python train.py --d_model=256 --n_experts=64 --experts_per_token=4 --d_expert=128 --activation="squared_relu" --moe_layers=[0, 1, 2, 3, 4, 5, 6, 7, 8, 9, 10] --routed_scale=2.0 --balance_loss=0.00644 --vocab_size=22638 --norm_eps=1e-06 --optimizer="muon_variant" --lr=0.0145 --beta1=0.93 --train_tokens=945100000 --steps=3606
Below are experts of layer 8 (counted from 0) of a mixture-of-experts language model. Rows are named up (a neuron's input weights, with its number) and show model dimensions 0-127. Each number is 128 + 24 x the weight over its row's rms, rounded and kept within 0 to 255. Numbers have three digits each.
Before each expert's rows: a language model's description of what the expert responds to. This comes from a sample of Wikipedia text that the model never trained on.

# expert 33
Nationality and biography labels. Nationality, religious and historical adjectives like Roman, Holy, Catholic, Spanish, Middle, plus Born:/Died: labels in biography infoboxes.
up0:104122135150094123120113167154108130144133109112111169120139096150105151128123105121105198069149117114142124108103102157164118103159159120140127167147167107124171121085144174166127097129118153169159129146093162097131128124155119132158103121135064128130131136152156119120119132164155170154112140077129143120128123093143141154133093119082119142139151147155117125154116140133152109135086
up1:141134141098117140112109183104100120166134127134131155128113183123165143109142087150100141140120133155165100131119113176124150101090158150181116118115127145097123127123125150157153160100152113108181129097147117147115101144146132129124102129129097121123155158125160143166129118179118110136123150138139101131092133100075119139105124136107088168099101074142138147164100140170117149107104
up2:149126142118162116101099142125160099154122148121144143149135146185118118141122107118069094124165160115124117094130142113087105130118139128147121114177144143088122086107160068131127111135093117099160114141126117094112133150132089158143118106129135112151123114147135135159142115171134125090119156162154097129128109159133181172134141137102154114136140085104097159127164142143144143123129
up3:119115126151178114151138090107105135149104134128109161110085134152167149127169127140117130127152135152119120129123112088099077136103180129111141126145173119122117154116132121123134105127121118120123105137147137099109097138139148128106172118160138087129158123113144183155155124116106156182090139125108182130125112142145113109145153119119126110155119085115144105177116174120114135152135
up4:116105111107138128171117127095110157148159134155124134102147088141136093100093116097107111136124147084112132128136169124128125137128142128099135115140147110083122170109097127165146144110093135160106071126099141180133163142116177097100090121125123131150139189159110103122121117130119114125117134165149119152099134117156118135113136145121097138127104103139120135109146110118152143125114
up5:127095114144128164108137163167140165162164174112108137107115116142115162101101136148135118127150123131131128165135123112113110103133144131095081155099114150081128119086137123131123094105116150100102100150115135128083140156116134124171109108138142171107135083146121123141111102127117124120136088141131139147123075160117142119140144083111084123167150133127165170070186108150115165160131
up6:139131126175116111096143115140152137126074128123121134131140108084125177158130131143134142107120104149159123115155192145154102153147129140134150161089106116108172108120133142150162132129131123117141075176111158135146065137121119165133101108120084131121076084147090117101085125142128104162086123163158132153137138151133162108122120150113121126149126149085111156114125142143175125128157
up7:122082154103128084128133163094118101126131142117130138114139160116135117085139096110116131135172109143146172092107081181105137093179201144103119154160123101131194108154170105129114165112118144103105081121137142161114110135162115169088070116120165110086118112143138145137095119121125110118122103123121152142145140154162116169102137128157157133080128155130142123145147131124150116129120
up8:136127097093147082120101137127119149133104117126090127126138093128155145123198122105147093157128134182151117112113154163100122136076093134166128129117144140138135107128153092133126125110116128142080072109089135139133123114127118120115074129123108147128120139159145119130148140140109124085125088108165144164129129095184136124128108143107093141144131116159160104081130168126144123118126
up9:116088135080104110099139104136111164171140162120106175109125110141136133130174129154110137077078153115105075116151119140096134149138149110114141128171175147113129162151171162141185140102116105122140122145147120127133127097108136140140117146135121115116141119127131157188124102124108140134097123116164158110143126143123158121141122121139087120104135152104125148131158145140146097145103
up10:132075172159114125138123164122107145167111112134118129155152143112134153139142129129101126109135165122152115104145121168099124088102101119132118101157150143126131074123134125149127127148096094084121140127101135168071138108111132198147109136157127098151153117133170109091099135119123119140075127128169082097106110141103159120116117139146136146159079142098099109153161084145087140153157
up11:077141087139157106120149128120088107158128144129122150114089146134103142140123159114134124129147121123083113125086110114133130129110120170131136132185139134150139176105138144141163145130074163085111136114115182143089143110142150107155125147132100131152143128156161132132145106100103108117149101139145134125131153131156110112145120159110162107080126138053138135116068185185093111153095
up12:137142101159204139103108137089093106148137101133124099144100106175145091098135155180105133095110088145136128140109148105134148135102095103118155108198132157126152113136129109128094111136069159142090135142145154133158124133113132118129174132128162155103160147122150134163087113107131115154147156140106107123138131138146139090101121112120134116109130155138129132132121161108132127176163
up13:165118113090072124118114126156130170150111163095146185129125092191122123124115121133102139113119103120138124136113118124103129136136168105081157134143107128111155129171123101128100145109154120155200164136160124140121146087103129129156133132109085140112101112135121129121124124148093093099136153124134154098105135100101105113162146107106093134140101091139131123129132120140133137161148
up14:105143137127139116134160096152116132197162097154109144134122116114150142131087138100105130103131112093164156095118140119121075141116174140102173145133126161106146107107131125168093123147139171115138070121119115129111137132126129102151139126125099111100109098095130087136113174095149108125092114098104144113103151145098116083108092109105114152151117097117125119102160126140112133126136
up15:124155123139144147120113128168172169159128180081129147105141108140126128155133129135076152101107127130141138105118137127161149119093128115135122195143092115123131124122132174174169167140153148098093129084113170136126080166091158141108109157119136145171113117117132144141123126135117118130126122140103141112117119090129118147127120128147137151126135110128154170121132123156116109150136

# expert 24
Institutional titles and bodies. Nouns naming offices, institutions, ships and organisations, often capitalised after "the", such as President, Council, School, government, Battalion.
up0:160156109181148112106137144146141134107132140106091147122148155111155135110105154129109138161145129106115121153115114109128111100118147130118151149154102153156091150148206126143097150109144108111126147103089157130102161104112142147152130152078118176136137095138131161158102109105162128114123129125142163114075115160107144130093155136108107145164132124114154148104106158144111152114167
up1:076118136123090131138137112136110138132114128140123097171140155138122133146148129143102114152126159109154127097166141108104114128124122125154135144131149102113161147096158146148109139110125134148158085138132128159086059123142102151139131118150130110126127138145094159118136164152126112109115132159097137089116134154107127089088082112135122125090132145111161116139137123089078156082136
up2:099114149139156120164172123108098163129129104124153164096127155168130128112128099118125131142179121173132091133131118133138105104114117123128144181181127102133060123112151108150137109139094101152142103078118107133111103123151124111110142128098146118155082122114115115115140145153157155090146140149124111126096128166127144115134120154102132160117068108102112166123128148118165095136094
up3:119105124166145153088120118167124139100106111102113115162103127100089146129117148101080117160116128102131161134133165120136107133105153138122162099145146126109136109165119127061120116120129151137142100112136154111113122088071179116141134103110137142110141128143133117092127125119163114137092109158134133187125155138128149103164114136188123162092150151152100142123139098122126162134156
up4:123131129138119141132144133131147147105140183159138141118146123127139097086118118124158117137134089131131149104130132130100103110136138108132158163168098137158113127155137103157097121163144135094121086163175145133152118092122116152124130108100126110109173105161132154167156154154117146058125121110109127122129155165046140111164140155164157152139156101137134123156173121110114149117190
up5:114079119128133154106101143115182150113142131103135109149137157107132123120113138149096110140100144113122148120126119172076142120132128107160164108169114125072166106105096141117125121098102167107107108128100097105080110089117107107114130077122100133121116124107131110126127125106128103155139158164160126082122134128124140172166124152132158124137125163176131160150153146139122154154135
up6:120119127093115141092131144106155106178090100086149127132142125120115152083106100107136128085097108121124141142164138135133128179127107149084140170120100124100148106122125128138139097130098189154138105091137151132137114148142141176188129120154122114100105138132149131161149145147134116147118163123126115110138136136140158186110103129122146129111108173139166130156106142103125111079078
up7:141136124145138122100152135124082138131173133163108122161123122129111110103153142160061148161158111141140095089080096104162116137152137142147130131155118128099087112113107112132154124167140143121140093183147136119107088077088098118144109121114112086130119091137166120114120128160108112122092118139093142140152137103114149155142133122095157152129176143144116119152157070163160107105159
up8:130165136177118150140141131114137127126128147155116149147156144131122120086121103139141136112097151148112102143105131096120145144137155109204107111178085121097154140155122094113124157133097123147168113116120127119137132119103122131177143145104127104102120122113117114151112126121132064138109146106083134152160155127139124138129132157150104121134092089117133118161106160145103099116128
up9:090108114116159113086137100116127154134129125044151118122150083165123101136131151086141119145143113112116119128136175115128146112132137134118081129100115142177149154134155131179091127107114133111082128115117101127127164105159116137126144164178143138129125109163104103136107134112103107154089120120121124158143147126116122144115136158164092097143156092122131153141123092164126101122158
up10:139193136166133114094120148148117115122170141094085117126143161142104086120142119118113138142098080128155103123118113130159163155107154107108144102134157153060108158134126144160136114101085163101126130117097108085173116132161118138115141117126090161092105146148157095128117109106125105113131123151162125105093111109126134102142118130164137118085173104157105091112117122146087165160125
up11:059110116163110084161103120148142133132112155161053144097110135173140173161119104148134141143152131122135139156096164157110164138163134135134152124138098145107146124167108107117149086118154117140119103115105123148139114112114147098161121098125154125151137143117133136106135156122134123162134118147086118132128099118138126080162092079101153135112142125166120155124098169128120075142157
up12:116111117106110114110128104154143132102148114091163117165111155141134136125119104094122116113137130133126118122190138113114145069131119136143161104148130123120161121180112089153114111143097169125100114159142118124125116091143138126108143100127156171149114134173174104118131104146128133123118090136120143190133179128113134098136112125126139118093146094130110106160109112108121126089141
up13:118132130116103178112146128163145123130117151125108143103146143095152151137107161176117112115165151117129128113141147132136104140115138118101087189140122127118128121113124124144146113082139139154107145107138105136111131127114101129147136132100109116096125064140140146151086165075141129152177127126102125125137140142123145120108113105127140138146100086168121172166119169152114093140135
up14:081130110120129111135141122141113113128142082121153128153119176089139128140131109139117157147107108136143109151107107087116102153121143084147096129081119104154104108197106095102094131126091150132133142120141101119129125161176145152147145103115066092156119133146145094119127129070130110128127138135156157128134151165155145137174100121100144107127108147117119091146131141172092154143120
up15:160119061137126143067095134122144110116159092114130116171145151117117130151097170114104135144177081109099145119114136077126114102117138160107136089100153117097158089094133175119125158117134124164113129098090138146151114156128090154104111131113078171128117109128166161149091083157132128120149125105112151151123129157147147106105119126126144115133096135118133138120133133118089173145151

# expert 0
Abstract and common nouns. Common nouns right after an article, usually followed by of or was, such as site, sense, effort, design, house, son.
up0:156158071132108090116113115146107137082132116120100140126150164123106112105139091135109143113095119108121100083161120153163145114169159171169119108131143096156133111138185154122119120149136154127140132139152126123143080071095170158127164146122146122149121095137121110098117096138148106135108118109101144142087131167091153181110124186140084156176135151105119155125106105126191196110103
up1:170157135154168147129162123127136096101100137137164122161132150126164144149135124156153091126122167127128154106133171105125143136138101124161141129114104120150148137143145100101136074167137161136125093170142125139126142145131116136138177135145098114067135161118160159131169098177098147146099136143100127172097175151102144153100132149154122138163123120167126125140103144123147153152146
up2:147122139099101106137089153140110108139178124148143092149120146148064169127124157123112142130156119073142137159112088146114109158132144131094158123179146127104144172140144137098128141119152130150129078131131123111167156160110170124174151105119082149115128128156133125099084081147132152147144153140072100091129149115140175103119083148111183121139124173095130167134136122127164141131134
up3:156170134217112157131146120110091147143092109151131135141149101131131132172117094124138102111161162137155120093154146148138134113157137131154142151165071171120108100085147147104168147121114140142146113089079131136121116121161126152111078152129112080141119173140140132151119163108119150135100118118153134104156114081113115107163113127107091100155149121148081159124110119127070083121111
up4:133150155141113091144145137117109165095107116181145132144132168096109137143152142116105158105144121099110100135130088120141153100166109122117129108171118139099102188111149116131112148117138139134112139093080139127112126105101179132170126118099131110123132153151177156133108113133156175159070116165130138132125098114131084114163111091128093079154130114108106126135129160102122145133137
up5:085098154142131095131136140107136155146101135138153143107140117123121160192168131132104163118148121149155126082165114106124109135136115132110147117142124086116109100114120128125153145148085138073151166126144148086167116148095156135180101084156135111148095124148108132121099127131188102102105118120070153151126115088084143086129106136124142092148117123120082143139135174184145124130140
up6:149133129115121117134104148148113083098113153126189115122151122149137099145115144126091093111129089116080112148155116162099129130154140131130118123116156109103121108116157081090106102141139187184129117150097071109130126127093127154131134103162128133124143119133130090101120095108128108141125108103114142164119135110116173167115092140126125138172110139156111119154118160164134155129085
up7:117148112101137121124086100115084143184153120149149108139113151109156143127136129155119118142112126150157157084160128097114121079123092106144135169158096141129135151046134123162119147135142155131132132118128144124162087140159139137104133113146150111087133116124189098102127121117115114102170145145123153135149154092150139123130159109151122115151169135110132151134172116119110175134123
up8:116136134121109162121139138130112116175121119087160156136144108145179140131098120147138140130121135122087128104107150099087077123109130141127155103153115107169104127122100099119113157130128083121149075103106113138069136171115149151158141135114147079140147141143153118143105148130095097150168140135123131186096138148136160122121142126131123109147118118116102112123147097105126136155118
up9:155135106144132145100113113126127141130099134123131103132120145130151067139134130137103076138142084181164145152135111104141120120127169100149185159178112134105101108092117126113166147142154156125131117105149125108105155104106144115127169160159102098161113149156093105142097093123127154175087104144172141126138110147129140161199170105144123144095092141102162120140141107108112116130139
up10:131089097130133141084133173079099126157107149131125117101141129107105129167166106130104093166104105139128144129181144133126122119157099159085121091167137112147125142128111134130087125147112133155125153148100080085125122123177134086117142100131107148119143124163112129097116131102157121153122190177143121166136169149137160136164103091105122086126085123133095172164156122164112167128140
up11:133130095138112141103126115124109107138131139115143145150173072138147150056131115147131156127150065107119079132142108115136122143123178150152148123116114149111128148131137149123128088154098118188118134156109132124132155140107122149130124121125129114124104133101135133113156107152128124102147143138110132156130125122136113145094115139170119140126134100106129107163137155137190221122107
up12:157128145126154106111135122081120097190118135162179102096148134130071170151118058123108114099135138113136075158128140107128089079172169115143116139163105116117147147121118138117132098130104151152131135149138150150121152128144146135100138069098121114141134144118128136145121141141154131150121134165110109103106117136136082142131144098122151115211131124145146140094125134106164076076144
up13:157164119136136145134129149087117106124142143107148138129120141121114126125158140164173146158099121140171119103116079150149113139143140145096053090101131124180109092120170107156121122145124152141135123133117146108142107150116151113170102063139137165095158182186154139142173142168141111105143137131110121128124128123108096103119148105145140093126134134143105132156109090129112132113110
up14:182129078142158112061081120125099126153159147102133150135124126102110120178112148141152124109131099121103111109160165088170125111141161133103143110198127131090141124122156137121116150136125137146096148106091102092122105121164151125172152120093105153144127141146156122105130127109124151095121112181160097118092174077170185099152152145118131117116176136132120112108113144134099138135105
up15:123067160137121147083141124108154118142072105117178160109136107134114166134109154090113127153101103125122122137132127127130120152163132120129107140135124101133158122122127127145128136103125155139122122100133160148120089104121125117126131137124080100136107140147149145112155141118081185156118086114147120086147151162117144148111127145099123128162117158102124121097099124134125128152139

# expert 13
Personal first names. Given names of people in credits, lists and tables, often after by or a pipe, e.g. John, Robert, Billy, Jimmy, plus &.
up0:164122143119130142134104126153084136116168119152129128186132073156135114148125126108100110127121117116150166133153158148123132153085162116115082125186133124119112144132145155112145140131124147090123090159123138168162128100141101103147107169104075161126098132106137101183122131160152097151200152153133105125139148124105111147110157143131094107157133132130076129124109124165170140170113
up1:096127080103143112117138124147111128142132130144169121123131084146159126111144107087134172111127139151107116130153118119141131118105141148110132115146130174157105146087173117142100150153116146144089135131131112117141073154144116118133098148134088148093089128094128146162117106112149125119112087127153148127107117151117153161146152161154112127104092130127111187139143112151175134131093
up2:084124126121147134086181122088135121107124135135125085132153125160143105144119100112097098200139117157122151124106175123159091154116081134091111054166136137180112100141158117105135126102078139117084129107144128142103136121121132124109142155153167124130139118087154145148089118140119132126116105108105129102133117148148119133149117129114141124120155147123107153149157176149132161152131
up3:125089157184174116119100109141113107117165145114151137142153123178131131134094145125124175153138128131122072170087143137151139096149110153134090133157130151159129115162132118135113174139127163103150099117115146112123132092137104154113130142159151114100146106132167085093129141134133148137105096134097107155162094103101145102077160124110137183158122112158154150114120127134124095111153
up4:148135170160149085136152108141133152105126120121118093174125106152134140160148140118121111109112138137114151128152086156080172112110126157111157135150084121143086121136150137202161092119149151163132135086160139166166122139128129110090168151119130151096140114147171182145142108172132105123085160161142190131153152137142136149126111088171151138115167107157138129169099122121137147146124
up5:148122075116116146101124171163127128129093179135119107142132101127156181132115129169121132140115107114105140117146148138168096129159177116115151086139125159105157122143131144177093124118134127138114128104135125126124137101123107091144111139156144130123129137137141113105124126108122137166101133094101140101127120077168099059155122119069192144166134121121077125104119098166148126154124
up6:112165141094115124173139124136086129137147129126174140139156131098116102135158143114141111113135161129153159143134110097110145136120126139131105139135100125115088145132136173103151105141115120123122106125138135115125095123126127138139129129140073100074154156076110139091105092121126116134142127165148152114113096147107099154128093120160158134179109132149139080096118076110148146111155
up7:142110146124151131063140124166113111112106094150062115129113124137162139133108092156111128111129129124131136168154163106128168117104104123132112118131107101117127115092105101137158113091103096116115100130152164132111101118139159146126162146118170149141113114139140133139105137153117097167145124142108121083182131124150104141084126133159104062114094125121166124163119095127128131135147
up8:123127139149094112104158154129081134128110165140129124110166091159087120094079132103061152091171127136134107129146110145090156081118122145113167097172131100098119088118129112157131150091135109096148149141130128108106141152120135163143090157153139109135125111071133110091128131132108157123141133115150168139122118079141116145116102163120145126137126099136142134100148115130089091152104
up9:114133133111132143118138160121110146111144109118164164132112144146146116112114084116180115130129126152138099124143134117141133140099097118103114152166128115100094135169156146148142138130113133147149136122094121120099102154180119132166128168098122121079108105129145113166163105133144175148148115141131125106120130126122124097070096077128115142109128150098134182150080184145110136127101
up10:112131125073128157134141142119131121096143103107109084150147120104132083134097154145093147093082080115154106088155157117134161115121134127147101167069083122110126119115166100121099147120121144142124122120136105133128126133160138172087131114110175083134110092103145124147117100093154108134110101158140135140170113119162110110120107179147097091133154107173098087140125124114124184148141
up11:109113151161136141125119095178105143112133161100129136094168081118153148135147145130111119134107093169099170138105113094095146108160082144141134176104124089142154150118166113093117078103176126098136092146146101090062128212092138165133098141126150145150137123118121122157132109149128120094102097136193146113150135118151128136134108099113144140115118110093125110157101116140108114117109
up12:145138105155122114149185136136219132114097089132124152129115137136117108154146126105097120095126122121131157159161127119114123138147142124105111154107133070125126150134152114118122111115098115121094127149168145105120153132141131109163144114156127155129132098110129121154124106111114151092111139132134145116146116143163103129129097110124160127171125139116125132120164137120072159106131
up13:139122131123128125137135089111151128167144126117140102126171128130108060141142088129117116157106146135141139138127178124121119122157156144137125139125141146131135150109106166146136107121131110161156109074132174127122131122111153128188114156144115107089107129176156146152105123157089125151094135107099148117118126147103118123143129093121113077113104172142097101148075153141118173147144
up14:097107119140119132148130157135145111165154144124098148145139130121166102164079164153120161118083135161133125173126096118156126179195124122130135153122121099105151125161131127140167147132122169112142146172145097138159135124128171107132132123119116120128129139145110098141179136159108099142123109145150135166132129077155131116152162109107104166109146096162156111122125114122170142129121
up15:146148073108102129153098158169144123143147116128141193137100145152163112174169092115134115131169096128150095142155129140146145162124099122175147112160133116101118134125122128159160090089077150113121131122149122113116101135135139127106091087132116135104124153100120147128153144112118168180152123155171105141106148132105131148112132105119130118139152135119127151145149132139137127077141

# expert 39
Year endings and periods. Last digits of years after the leading digit, e.g. 2-011, 1-801, and sentence-final periods before a line break or new sentence.
up0:140099177143157114124093125135118127111129093101099154156159145124136086141137182153132168146141127101114151090174160149142146131093150138155111129172158159113130152163088171125125140154141141173172118144178109184120149120109135140126091153116162130155111140091164101121085139124128150135130090165160126119120128137109151124084150146161127136130095101107122140131126144159150094130139
up1:169121121092162142119147159162091105095153118137124105138154099098163129133144118133125114132134115132149176116101097165141112116115127154119126136116105097110140115101166121128127142144129154119135115142114116152176057100130104112106182188138135151125119101129154131071118145102111112119157135109103153113131147156160100176131195137114126101113156126144113145128103108130113184112110
up2:151131111122114154102107179146155151133155115088123162140100101118146138067133141112150130120139151114101131106105097134165149138108085158142138119119134113174124124144107159161143116094142098134121134125170133126126081128144152168129134105114095115148132111159111103140105114111091116101151136103084084124133122069129143123112141091084136118095100120149114114090123120127114101162141
up3:152138139109134166136140128138141123108150117099108131124172096122153150145115160134120091127136087142131131101160135119116133143161108099155153124094131092096118118118136141197131094118126137121111077125191118142132146131125133152097093128121130187120082099138135116108117119096139125155156126096134090148104145135097120144096148151116091142101106106130122140093140163131115068148091
up4:071113100143121060173121121123170128125160147106114104151108115128134103155107131149129130116108116160118159132103109090105089127122098103092146136142128109105172125146138123168141136175173111117118111116102149108106060142159158093170129152104114148117119109124082134158102110122166135111149130161105098144110122135126124134134151157117100123118108115078115092164097145085121175084143
up5:108110147158183122112194136106102099124096140095134097103159096146116168139158116111085146128138141113079165106151136084147131137161153087149106095150133134154128097140147131111128105146139138162143150129154130119095102143122166180143094160110121101083135153156194185102113144115118133102149144120153127100161107136144146119132127100153083125107118093120114125133102117135128111149151
up6:178137146121161150147125133113074107183161172127145121101138133153144187098165082125125127119096126123137102136131171128136110152130111153149121108163136107110141111143149139127133121078114128124109135142186128138147125161148086156149088127151149144118119121142127123111119119119131115164176114111104131104134141118116144103115118136121115143157110122128139125219120117131104146147177
up7:149114127144118116119119110113126162117146168127132142093138087125121125132126145126121100126048117164119122099171117116127152112140104118085153146149125153085140111126133166131137111186165099148139130152127113155136104132147132081113134122089141124119114152122237125132105137102140128132159101162128162128130126150177116159183139133126135131134109134102145139080109087135124071180115
up8:128133092122130147152135139121144131092118068100131107151158115093125154124110100131112139112131134102143108149115124059111101074113151120125120165123159173126109146137149139099120142076151117128126099118151096079121135102137102141117141102150166152108162106165103131124108176113154114156134142120089101136141157151116147147108119103122136120143149110138148124117114128156115104142161
up9:148125153114167100128119149125143115162124111147108155098092077099153144157131147156137162130101102127146124121140087101135127106122128199112099105134116114149087101120165141104108130127103106144110100149119128104117086156129151110070131125099129126127136151137141136133123125118160128127147121138108159105112160078163150120096112159088113135159128132143097137094155141150120128129141
up10:131128138149137098154138155129159142148114105100075170130090153087167136137096155138114173131100158128132102087133104132160100092160146122124162163142112165155122140118127119159111109092116118158118136131129160128129176168143145138140121118159108145107101110144090114155068135117119097147078166084136118092128107140131110129132148135113105114108146114114101096141128160123160139133113
up11:136113107134140097083148101151100160104154113125093140169167123123139124149089107094162112155099127155103144095111113119147152087151092086119146136153165137103169103128135144142143140093120120179173125166092125135138173147103102130122128122112131130178112107103160128100173136086123097122108133114103113123118155139137082127142125116078141126086101109109115101108100119138120095088116
up12:145114127123198128167122159142134116129138096102093124143147082112127160156153118109125116135130159100176127183090154137139138069136102147115163161122168143102135120151114110128117127080145155114125170178104124171129088103123157121142098155150124150098158130152092120126100153146137123103130125105173125118101140126144143136135126140146146152146107130047110125126137123170133129095106
up13:135145112186174094112135118123134134141144156108098136111121110135144142128127122123145143112088119100118100153130130085134102125137112100119138142119148168094155111070182154108144151099111108130133160133090151121122181126102125143123152132151097151126121174110115123177185133137128161077160158124126108170147152101165145093151145162155127175099166157126102103144104113111103107163153
up14:115112166149135128194118111131128133144125142141162135111114110166114084151125116136139130141155106148073142091115120147052125164123171114099112117192119156119113126115094145119117118144084105166109112139124153133138116141151087126146165128132111121134137112141136137138136165146107113150111102118165138128123101105106174171116118120132161136106134076157155146133100150148138138168118
up15:124146129160111140150131128126146125134110116092127085132116120145166106097156117181094155111175122122153133159108106131126092169120140108153095110165119146084146120107124125131115129132130114105129087102131128100096128134153104168175167126169145117144136155170137113117127142160105143134112140135088151109114072075133139114119133129134120136128106121121145150095135132166143106137153

# expert 52
Abstract noun endings. Endings and heads of abstract nouns, such as -ation, -ment and -ing, and words like music, research, production, development, education.
up0:112127126111121108103149158124114104105084125123136113140157106121118102124119145123114129084146125100117135117123170106133143135122159155128184121090132127089135122157115136164118136116137115138095170159156133096081112097120093130155137082148095081153119141076081099109144147118152130139142117117167146126106144132132132067118135120136143119092080167121178136139162120091115131115099
up1:158105095127122162099127116156150144122159145110105133176086122168176109076074094134131165126107170159148128139150098121133141139140125141134161067151131124130145103126126130111114144161128132122124150083117128134180143128157114090133128125103121133133138146133127111124154118167137063150118108144136121073091115112134095117135163111062131158124131092091128103115136144109152114124130
up2:140117115128114131112127138135139154070098112157136134104114117115116093123164131112137164093137124098110159145115139110161127103096147132128179153126129090096134109138112119159167120116115128144162114134116141122177127170112181178115133111147143129145139116142133096138107103078108118099099105142156104169131147184110149148119120134104126100166128111119088156123142144131166133137134
up3:095178129080104139126137154103163176120113162188100138132125130119125154138157150121132121106116096153150117120126134133142098083169128152145182149144134138148142099110155148141155140161136117117119101132080122155136073140126080099149113161105090125095140126152110127177139142132094153078086144139103113189108139114122137135103115122146133133146133143130110110147163136141130149121122
up4:110141166119187126152122097141117123110174135157134151144106120092118106129146189104133129115102116136122152109145171108083134135165108139147142151159150083090140110134158145117130121128147130129105134118124098143048102135090086124119126147127130125120097131136134172111136174102137135106111108128116129126131187139138127091126071122148135167105129152147114169176141070129139162097140
up5:093118142133130091160060165159124081138111127148148120162179127124158151137110117124136094117115148136128108105104104123109157138136123134122169112157158145102181088078147140125128126138146131078150119117127133071142133148146102131150129143087068106106149098172114125123142108151111126125121142113151113058091113107149121090145142129126106163116130121107111095134129100144120115097128
up6:126094104110142148142126128158088118113165170183116134152158112113150142131111142190131184121092097105137151098122124110117138135157130122133137168160128158145148150135132131140143148132153127155127087133164090095127159110152119164142095147120119124120142135171112140137121098154100177097134127145129118145101152103138141108130114166155105148085154140141141106155086127130152131112158
up7:125119124096139133156126127139131121207119113132142131101083114082140099135144113129100135097159140167138139148128155127084150110141092098116062109062148110142142105118117100127143123122142147141138143127144099175086113140160150100093100102133108147070199136144068153115131112146092119132110136180117083149131133140146114090100121147167117140140087118121127150140125134150136171121114
up8:185151127108167128124168130120160134140186089110151177140160098121109134135132105122091125107155106115128108133138103161161129099152092153121135179136123128132129079135136106127114118098142163125108135100147136124116090109163118132116125090092077147113135146104160117173116137141128095138118100134155152157129148152137112103145133132119169101127177106110144085115124118150129140166094
up9:176102147125140118085130137126128122169130115101114112118166093128152101100109138136093130094187112147143139118094123128122122158145077125114116141117140125138135127136127162120136160144135113140121144126122111108079093116167140138160138124146125110124156138123076138113142115182090121165132083117108161166126108096107114154136164136113131118131141103083118127144107130171109122141134
up10:140128133161159157136104123128126143133161158131131124131159114133136099123106107126094192149098114171172159156181160120141103138145117162148126165112137169122085116120125106090130127108132160111182125132108103086160109100132123123135127162145139162115143084081075086114122121119157136143133130111114126140142170156126115107140144146144122120174113105133102136149091070155116133130137
up11:115116163095128163121156156122157138107091123130097113123158131130140090130092143146101133121109111134106145155097140136100138122103118130088129123104123116132137135170184080158158161111151119094124111130144139143145166083105133152134100106170114149129103145139136133160139142096143080160111144129125135108153123124111108051107152144102114153128153130151118129152105107101104124124117
up12:158121145122120099101145123133167111084120153158129116101118129123162103171140141093153146131134107153135147139100105146154123167155192097103155127136142086138107123102125133138159170136150106142121115145103172098155132113105110095140146112129158110123086122141146111129127107125125144140133095146149084125136142125148170137145164173148146161104097145127080144142098124132134137107129
up13:123153141143123147092128075173153140092159147083104133142134083123159103117119162107129139140132175106133119111129114128147122142125146101112158146160073143157120092135131126138122126135147125123103160123140152104107104174164100165139151138152170071111121172146130148126098142104137094161128126148133146133110109154157096106140131123099074104150139127164135163125126135110111108130124
up14:062120093147121112104131121136148126163154097150164099122166123104207129120120100121149110117115161091119139125108104122140162120158096142126150142091145083081185127172101157117112111129142129090100144137095141085106173158145091145121176103158172142122170133126117127143137134138083129117148087132155165114136106120117109140127103144133117143127109109135130119117142105116112151118162
up15:135136072137095144125092169126120076136117126112152120106156162131149150151069183132110109117117095106123164137157144126148139126127159116103099140113110135141130137151142116146122092145141121142116081136153186083099114151120116141153117097108131134138183138114175102150112141126136104091117120098122137115139072129086121165143145141159103139141119119155116164085138067160138138087092